config = dict(
    num_hidden_layers=14,
    hidden_size=256,
    n_experts=16,
    experts_per_token=1,
    d_expert=288,
    d_shared_expert=0,
    hidden_act='swiglu',
    moe_layers=[0, 1, 2, 3, 4, 5, 6, 7, 8, 9, 10, 11, 12, 13],
    router_score='softmax',
    normalize_top_k=False,
    routed_scale=6.05,
    balance_loss=0.000112,
    balance_bias=True,
    init_std_router=0.0239,
    lr_router=0.000669,
    vocab_size=5123,
    norm='rmsnorm',
    norm_eps=1e-06,
    tie_word_embeddings=False,
    optimizer='muon_hyperball',
    learning_rate=0.00727,
    beta1=0.95,
    batch_tokens=[32768, 65536, 131072],
    max_seq_len=512,
    train_tokens=326900000,
    max_steps=5191,
    dataset='wikipedia_en',
)
Below are experts of layer 5 (counted from 0) of a mixture-of-experts language model. Rows are named router (the router's row for the expert), gate (a neuron's input weights, with its number), up (a neuron's input weights, with its number) and show model dimensions 0-255. Each number is 500 + 25 x the weight over its row's rms, rounded and kept within 0 to 999. Numbers have three digits each.
After each expert's rows: "gets" lists some tokens that make up at least twice as much of what it gets as of all text. This comes from a sample of Wikipedia text that the model never trained on. Tokens count by the router's weight.

# expert 5
router:506521505486509507495493445522502492502471506518475518436504502459480497466537451550519481537515542538456526511539562519505513502490538531468476544502486503487519477529496511470503518510457482490519525504470480526516521503484499494446471506450498501541512506511498521486473499448551492539513551513471521442510480504502535540492505512491470507515501495535470518530474516488508523488457477502535509492465513460517542502545514468467486487487471490510477547494478472571464510531486539535462481513497460508488526496499485474486492504482559483516483488481492505470466501526530465474528482507482462529503482505489510520493528517510519508490526501522515486472494477504527499502475508513455456473516536468517486527525465495536496505484467480498525501496537487492460515501536522
gate3:477487479501516524414505534486508458523516538502485514474499514462544439510487515497500495490493492492515476516544526483531532488508513492508515514540489476462496512491495484499496486466498498527469517518505523440527508519492484514462515500497498453546502503517513497476484440475537532517545515500537519457467495482498481458561494470513449543493482506461509482521489534508521499502529475486511490482513540543446527452455512494547508542516461529502501474511482558517521517504519529515508501537516469502475493478515496506504460505515545448499527526481477520483543495510510469473480489487503510520504486476517482475510482521512490487467489501488538476469489452509514519421476496476515509458512458487501470504533521478507510490536501486531523490502548496507488503497510530
up3:506491556506488509530483517507495468444485493473508467505496492509525514488516507542512521493523529482483533471469470485503496509464502565478482506512463515513466487457445482475496526486470495471515470513514491525467471503482511481502481499527477521464503508495493524483512534475467495490465520479483463511507457500545550490487509530468527474536513511494491502485495559489491483545496534517463498527478512472532475495492460519521514481485565445548528449512489483473512481503468462503506466489502567539523501513486498481539517500495489523496472492506486502527452530459512515510528537498507487515516502465508516517510478449450477499495567485527534506488499526500515464521535509464499500484539508520493491536453484512462487522518472493523485485481478518499509520541455459
gets: ")", "\"", "'", "),", "\",", "%"

# expert 11
router:495535549479488485462468479509466483488455498486478471497434488542497522513476475466466473491493495495481499433496477471497498521532463437511472495469464493517532518516473531504506489500560499471530469480506543469539492523480490488525490481511531519502502532468489533513510493486529532502497545507518491524538501471503483477507490526510463513506499519515511516539490515486487527451510476482522494470508474498498455489460507484513498512493516461469531480474554536485532528505496524512492480504529506518483545516492487465484463529522487522507489521471531507518537515485536550495468496518518471458510545475481459526534518496513482513478483442528537518530500519492489528490510512549513545482496503482484502459523524469506460540490539533492469462483492481521479451493493525
gate1:489508460513514465472488490499456507504538503511543517538488473523514553525529497472533462544485497490484499501434511536479492480526493506489517511491477494483464512451507492504548501502493480480476455490477491526471511532495508510455511487491469513492501531512494515517497515476507553519483490525504581465500452480482496508503460510510471484497496473498509556478490490474498530501493473511504509542533487519541452509498502508496441553492468505522496491487530514526515541471521528495506490511484537457506522532477511518486503505497453477488486498522472472462487502473466497449482521493534478529473521483454486455501503464472519534523481487502502547460476492482522525501441507496520511534486447551546539506504463508500492527490506492503551505540523481545499493497482511
up1:500547485515505490508479425482465523509488497497492518525485487496495544543552531502528487468485464477497488498503515523505527537513479496510470522495465491516503499455488517486549511499506518537501500488471497487516486491469495527486512498491519502518502522495487506553520498491511494525490478517517526488479532468514457494519427488491520495451548481475500522489472522493492532465500499519528519496513482585526481494499549493497494524481532514475521478525514523494484473455490482497519500492506535484500499494490502517489493514509455453497524483489452484478477546469463522502510546453530484487464517512485497463521483502481505531570482516500508551458540523511515501469468519474524566540505485528537514495441463450508503498498495517498533542527490476544515503502466468
gets: "s", ",", "ers", "es", " in", "S"

# expert 4
router:522506504508516469473504484515492551459475482496532515455534475471507452551487568487470511497518495496545513529505523476508502511453488491499523509519544554484508473493544508495472511468519530510550482493540516486474488517525483516507536539540499517477502453465478487442466507500503477505527487515495526498533522517554496443482508512495497502475508510485550494456527501524491482467474483502472553506550511544504513493539494482476495468490474490544506495476520508508482536501457489525518524517480504505483509532464523490490549516517528488530524499492523491510473495509519529497467497493495520528483469498501455496461485452547508519490530473496505515481499513529507504539495489460519508539464490520531491495504519498495483493545474518523530470544536455486547484483450489
gate3:520447497478481466503491477479511540522497533507508503495481504506558449498517484492493528489528525487492489521472465459482515523485513559517473566484521497495495460514505456482508438467536486532489518483494513486474462519549466538469495500496479456497516546480502488445486500495536487491501497491496524469516508481543497545470502489526507524509520505515479544487504453523507561511548509512526518484477501529478539482520502521488504529525489479479494507480465539516489477517462452526476495503503457499477521493464489517515493487529522534510528509522511485503491492483527472491487498516517463520511455557504500498495447493502493541495479506493451521488464501453474510490485503478523528512515513532507519495520502510493555526513463462419513481529484503483474516461526476
up3:469513497535505466469506514533491459457475488466549494499474487526496493490506539489516512520545478522519514482476499502492502520508531525482485486495499504506548515497481487503517520482518478466499478490535512495496507499542498545465449521489522483475503489460485568528500493487481505475513497481518502522494496527535511517465476424473511496494495488530491505491514529490478498469467455457486532455456513519522488447489495527469520497468530480485496523510500495509509473535496497521579490496490521486421501506496512494480471495516536501467514518546483492529527534477465514473506515507505519507496535504479515492503524470507496493508541507472513550489459502495528436508509484436507486452479497461481484500539474495500490449503516491515523430455538515482488445476500504
gets: "al", "an", "ant", "a", "ust", "ic"

# expert 7
router:519502493495502543475534481527494506530485540519461471499482512515457475484461521466467485534504500481493530488457475477458486526504509524505518471527482521538495517468520459478502521519500502519457535507503485469495506509483490518496528516455500529515480522531505521530504436498450489511483493514504508511513490520523524500493547528487467510495496501470492533554543492479487477527494550485545474495459461509512471494553506471484485520485484495473515492505471528523501511478497516501441491493519487464508509487510520510473533510472489521546454518458509526529517507533497517498515528479510527503482528499544526533446515484494522469485480618512527512488470482508502485484519522505468479510471463484504542495535518447537463471477533486451511491509501480511497486492475502
gate3:502492543489572500499537473518501495476517469517489541469476530510474443496497493483507524491497508508506433459538538507521533513507448531533467478523489470542498528533466462520536567492521504531476506459449518534557492485467538521501484523493504479513485459489498535496514488481507517508511509510463475521499547500482495491526541510464468462439497496515534506494493480461528522520498451469500473501500467540532483484496464532481503511512501501518493526467478483514542515461495524499491508491469533513535552490476502482501477486522472502535502484474490458518499469523499524472510530494500570519502462537513517488505511508520510537473495495497507530497517466472484513489494489528484488514518509521490496497507508443516513479522502483503490469517502470547468487514477458
up3:531520504531463483486466542486499520494494534484503476511509469519516539499519496518456483496494516518509565518449464471498481516513540478451517526486497506465473479449545520504497452514496519483510512527518492461463522559502506457495513518512489509516516516516523481510494513525480508498476473496557510507499465531508492518497472446557530528524517529494490458516499523496480468454492511501507528486475534456487504531514521465518490473513503494450514450525492494474519514501500486509513492475532459506480453522525503502485535528488509487508520509515505541488538503503510479518478524499533455481531518455481460515533467495464457486544498490520514466492485496555521493484502455482507485474485523475490518480465457556476494518483472532525536526510500515474514506544550523
gets: " the", " The", " a", "'s", "The", " his"

# expert 10
router:533496484489511511498518465519508531533532505475485491490507517510451494489503528486506487525490510519535515513458470522507504513480472527456501472505522540456496495515443470471484490535458486463484571501505501512497513477545467517446515493549537491524574538493540486495504504512522514512487490529453508533492468488502498473487492498520530506544516486517493509481528486490501494468440483499525470491477465502519458530509525467469484494480493512564485490444490489499495526457471507539480506523481528495500490489513486530450506527497449465524514495487470470519531467533506557554489503507479497496533469458486515511500490554499447533484512501496501515504552522485495486462503501530478515451491464461499477470495504485527514508487462495479506524487496493525499497531468489
gate3:479514492475545462521499510469534489512523537494485485512520475551492496516571512507506497489525472496486480462483553534504485501517480485458511503518446484499490524465493498537449512514479517522517489491500470513490485477547526475519532526534518504467521487484510482501488485452515532529489514483494523493490431560530507468525501515524516510540472493556493487483514486497457488516485518494471509510507495474448508528425528529501506510501478486484553493531555504535525539454511505508509499528524528538465477502506536551465552509484486487540507503460497501484496477489458505497538488507471518518476500501469490508508503483509482515534504518486488461518464500484505519508513503475520492480505538473508521512519507516454468498480492522517496470489523521477497570502564476
up3:515480460527515497472440515525508519479461467492506519503467494482483478487523467510532508529465502552523500516510489474470471516481486526533467483504490484512525479517529488477453528510519473495480499530469516510485498492524484512506499510427491547525505524481447497490494466489529492542518478519481461455500540494512470535502557468485512458498488492501506444506494506498466532514479515547496510500506454516507483476527467472488452474503502490509498494498490487486459462535479488507467538495505507481469563486523494464548480492522463459455521487526510502510469541488533538504488512492499428485497530498498495487503528495527536503493478459498515505497489462494504481507484510494497511498448453452529501508511518466552491496487509484520463488477526486506478451513437492
gets: ":", ";", " –", " -", " (", " —"

# expert 6
router:454494477526526457433516549513477459522529466529507510498479545529478528502494485460507496517503492488487523459529496507484500483508474484528518462503482496501473456466522468460513476547487502500479475553477491535489483560497509528548490479490481497481469480507478491491512514502495480509490466527487462500485491489470477529503461482480500488484476476489489505487480520467504519471472505537541551509502505516520510513518482501534533545488502482549531483469521493519553504480531511496473498443455456481558531530507476466493504491521488473481494490533512478483490469477520467477493509523527487487511475504466487496491549510457469508473529540524531495521508545481477555500501503508502495545499534519483515426481497534538476493503509523495492525487531502524498518550485515
gate1:478551487526529491530514473487456481522534464510549527496490511519455502529517543499539487496543506467516485487517481494496506467495460499471487489489516492506475507482503474475486506483502509487482498497506515474457484535489510539502482514506458503537476515469526483450523475509479456513527503537516511476500498469512527523498491470530535517456462508529517469497526487542471500479512472519470533499513492555499543483508507495501479481480540495510490504463486512552492511488459488505473550462531491490510497494464528506480527481529537460543486460545463540470515491510497515515454480516518515464529493460528527504488520524508490528490531457496584513444491528513524509500508520494475482532464490499487483513496484513503491467515494492496519436438509502550480522469479525
up1:485464522520494521461492477521495517505507483485467494499491528533508482492493496509502472523533503480522488455511531501467483453495498510517509489550534515489478489506519511480475472506551494490465470513563505494472498484551500542524531504497481464509511480488504516540501486472483496483518497469478488460475457462457483516505487487484507511483458509514510545489520509461528515485479545488496489510506533495509534508523484482478537546498464455516493496499495557492498524455487501473466511432487490502500488496494495529487501494488512464550522514501456526486497560444491488474475455473453529504425495503514522511481497473495494499528513534432498553556502475533503464503516482500500507490489520483503502555473513502493504513472464514492532533458519478501550518510463538
gets: " of", ".", "n", " to", "k", " that"

# expert 8
router:516475470505473519527517495516463462525484463503482462539531519517528521476485480534527528504455556492493497508488511498485529496486527508533510511462495466508463528522532484525485475546488492549477501551511514515489528549487538526500483458505511513533485501525464541471506501478515494505483481476502507458503475510489478512493428480500476488533457567506501510545490532477514530505495512548525520534519562479501482535525483482520537463498506454499486507505475515502509500503492503495493498462500518502505517502513535511500493455468527488521452465512490541466470480521489490496531449513509467507510532490533473489508479460478518499488531489476516532490516539483466528520473525483503508472523490484514503562511525534447482496505509516498505478492504472481415535508476511
gate1:522501489473484483538517499500508505485479539492503536505502513547509487461488474520555515481498454537483521496537502468562489519549497527506445515484505526451529481517517562485506496527483488501509554462515505492471480511504465543505484521564481477481563513483492494481532509486490494478504477535495462535523528496503489494547483461465532527488490488511527478480489481468538521521511521534467528512491482495483488481501506477541473514534501513505503508583499548511475489493482516485479472493507517479489489558529507495522479431507499455494493479496484503493502501550473487531504486516548487502526500494460520480490480495462508503547481501503512505527509542554502519485519476486527503527495480529514471528451503539498510462536509483510485517500507498513465521512478549
up1:432498522507455519479483534518512496518513467485516532535471506524483533496543490541490501542534439465502525483518492505490477506489486490469512512485530502496491497475530505482506522448466500472477502498529493492514480552534536464488566512486481487500445523507510514561514460499463484546540490466501491440547469519529490512473460472516477485507496543511512521508536481501495478518464505477488493491462561482519508513503504503509511545501492482473490495503529510424524498512479492464523490543559484501503491489537484519506478474500493514506501502514519539502479525495465475466524512505511492475525533473509491529496518512474545500500530491536500517504489508484482469520530462477460521503504514469497473464500503551498502497528448504519533494517499531513474546455500491
gets: "ed", "in", "ated", "ation", "ing", "ate"

# expert 15
router:528481495540450532528477508522463508552512500533498556506492485529505508471485470496448493532494508565491520484486504496474481528490502506462512480509507525512499511478464509472515502537488494492467499450515472477484490456467489501485464498513495540517507544554501478479514559536459501462476534526486525531489496512466471494508507514516492515540530505506495490492541513490480484460493515516498490516479467483486515517491502477489499507479476527464517462478464545486486484513508553495468501504481455473479465495494507530491539508520531512527474542479456528525447464475524489528527468498532468507515527490541536493524517516464484527488512499473484485547532541489508506481451470489463480476535482460481512485518490470525530507495502481481493481461510458549493479542535494
gate3:481480493507480448506510509491492477511485501498507520459521541503516472468523524474476503482523526522482521480491497498539493492489503486488541540476521513466490524484517491507512506497518504439534514522545514508517531507521492546512515502454524498519510517542533542514518467498522473557528490483531500502476459517477493497499488534501522508498473498529526521465485523499532482484475506538511506507506495475512495554501442494487474497530470487494558479488471488459493514526498501457460451433458468459499488496478510529506532485526533520471518514527463501517494487512495424492461452487502504506525457450529488495508462524521507520477480493478533510461508514494497454570454511542501516478494537506502467481537535507459499510505524469477484493474488488511505541463525506
up3:498507501462498539521451509518504500508497490498474460531527468501478539499503507520527483471506496508503496533497484479478525519493519515524447492513490470491563432520503475521514491500463489498472501483474530481470449528497493504505499533531491505511505506486451485449495488522505498430510468476524482480523498523499534457508554464503519456506525486468466507495505474515486491512525519501501509476494502546495509475481525501500568502451506469517447525499506542512489472495490525504480549518546488530519500467493528483512498489487478448522492499482504476525544538487492517461509545516514549517519512510500563534467482511468495492465520523532472485527488530533483517459509510511511493489489476530460494510491451445491484489484479488540549464480519521505480512546517526
gets: " |", "==", "===", " ==", " ===", ";"

# expert 3
router:505491517495533458454493489477533503500544497533516496483476451477517543472488509528487473504474502440478509497512527536508485489531476500491480484490489482534525451480503463510528488496488493486496475494486519481526496494490487470467526501501464480471518502498457483518484491483499534469496506498512517506497451487487522500499448481498508454505438489510458507544505427484527514502489481466469468512502503467478550470503446526494458535500474464515507495557473490485479512518460510475503481493489542510497513509524487446464507503530523498508492471514524502512508495551512512514521473481515490512441546459541485476489507530495517467473498518482463532487524488529558529479475491498498529478478486489528530497455483500493536491460508524547459481554464529502515457517514517
gate3:522491502443511536517511500518523467520481502535489518478542505478489481437497518502503541523476518501549509491488498533467532486508500473486490524525507507516492519492523525514545499518533531457434547509503552445497495512502457466472530470467500502521489443467528480526485476499543506492511493562510543479527449500487487541518508487464489486504540489493462503532474460478507513520489500542486463487508487471490511487506472481518506518487476506521490503535502473457514513471505510486517506492492510526507537457541473528510523472473496508500507501552455510492555488510490477471522470476482513518508499507565485526504499503527435495466487491497496455493507516515507520494476485531496485543496515519509440475494516482498505513434512514507465536479460530510474528504507509
up3:501506490546491509522491492525539512483511530505485471507454512495472488528465478482496456540503505474499554464506509481508546512535477515538515488484489498505451532563499523495484499502502463523536512473520490506462510508493546510500472484494490495465484494508490491530517529556499500548463516486494490520505477528477541509498491508491470528527451541469540519525528511490475488482495504501478524518484490460498464514493567533474486508533555542485483487481493468496511526541500505480528547478499445516491515468474516483422497488495535467487475483547530495500517454468512509539458503504487481545540487459506536505502516505460525525468441533491492496506499478508554470502448462499491487492464502513514502505520508521466503500510477531505501474496526491490495471490528507
gets: " |", "|", "\n", "-", "In", "See"

# expert 9
router:522473502518479517541461503522523514495447488481483485465472531489516505525549488555494477498473474501454554488476486509499497495521524500549486468492503479539521522528500535560497492522513446497495508497467504498502511503526537470500471458514480468532490501493473524541493508526510529523517515483502506521497481554490471500483515492512498543505556479469499506467469511476483480515515476469496480497497548510512536515471472514519521509475509510505463534517513469492483486482528485531491508477451481495540479488469499487500438519509477479526505496459480518545533471505492516487522514496507530518507475523493494477484491447538527502530478519508499488482459450459490441504497509523448485423516553511551503557533467479479480469485483499503498497462509523510496477496491509
gate1:510528459494503482506484511507499548471500516482497491531514507477498500514546453513523506522466518500507479528497472525495489427498523534584497500496489510492464481517481494479493503494491479461483492491497451516469493531551448510448527536481494479546523487494509567481521493513458457477513435486518510507481453498482524519464505484528506524494510467533486522511506518511521520506514470469482523543484503517497513520471515477495524500469515500512517494488497475499530480518520525538498456485438485487511498492526480469512480556486447515509481495522471525471501501462464496514504528461537513530482484491498556487490506533505526488525510509520489528515476459512535499501513518525532517472455494463503527498484503488493528507535528491451551545482498504511500560506489460
up1:518521541506485493536476472520515470527456533495489501529517477509528527535522441527512509522503504502475489497532466502508452438516488532513504484496493519497529466533502499497503460491481543481501518487489497473460501480521475505543543511491463488538512509473488518487537497504476489510470476496486480515443470508476444534511498480509500488473526490517469559481526537478511479533545480490498521492472504505508504502497502485459505512449510437556497477563547482492513518507512537508496514505493489525461508488462499505491483540528484527501512516503561490508518478518496508541462546495552483509516476524503482460518456531488485499515481528493499538526529510518549505502517542506494520490491486509504531524500496480488494520542538438537523519487547508542497538494492517
gets: "el", "u", "en", "le", "ar", "i"

# expert 0
router:454544500450521548509471497480484482546508504495534489500524498489488485510537502546495498543514455535476522512540490501526529470473491457477536490534502503490451522492473522499548503558442522469491510504507508509533550498474482540471500475490492508509501543519537534484513532497516523512497503503471496516468495466452499514515475530507529455514504464546499456456506506514495498473511501477511526523481505445523481467498558479519487499492515519464492507489478480542464498487532481537522510511509475521491458477523493446507464473491501526467518501515499516463512536512522504526487470513475500469512505503478478521509497547472513517492531471475460524509520487484482550453485485479497455539501503460497494506507475503531511490441549524523472479512474490506514507520521524
gate3:555490549441503568479505484509498469503552508479515466474498516482511495502530486496525499482523486498506552452532499529538499492488502510470550480508463482458507497519518511480495492499492462535479509485503497471499519530509504495496506519489486513458485512501497498488515526492499494476467517522512485467473501468518466505477487534514528489465485484507526491485514504503500498535507449474467521470506480524453470527532454536504539468498509511546527484469493486495498527448518471503540512509493475508502448499506501485496479475483466512537517542509480505532522561468531505478504487518496450564480502502551516483469486524510533508511481513489493469487459503483505500533453524508469497507512493444455448483584483478515530524499513501481493508508489507574519507513517503
up3:458499517521516507487501487483483482445515463495492518520519493532514508495507475503517490464493508574511466530483518454502492521553518494488484475491524496508523514512503506509484542453523495536508545539454530477508531492519514428468517478479508470494540523486508525549511504485542453492471509452491490539492533476500522522473482497495465567509490495504496490517496505535521481504486512509513503520471515535533498498464528476500497497508504474560512534515507532519545522538524511445451503513464480504528530502507511513554501487490504470483515482505465510522513496508539513468509528469519541503522494489492492494519511511517465477489533475499508501543509501469492519507463532491506529482504514449507484524500500502495510510452458565457488510451477472459470503457457482
gets: " as", "y", " be", "ing", " being", "ly"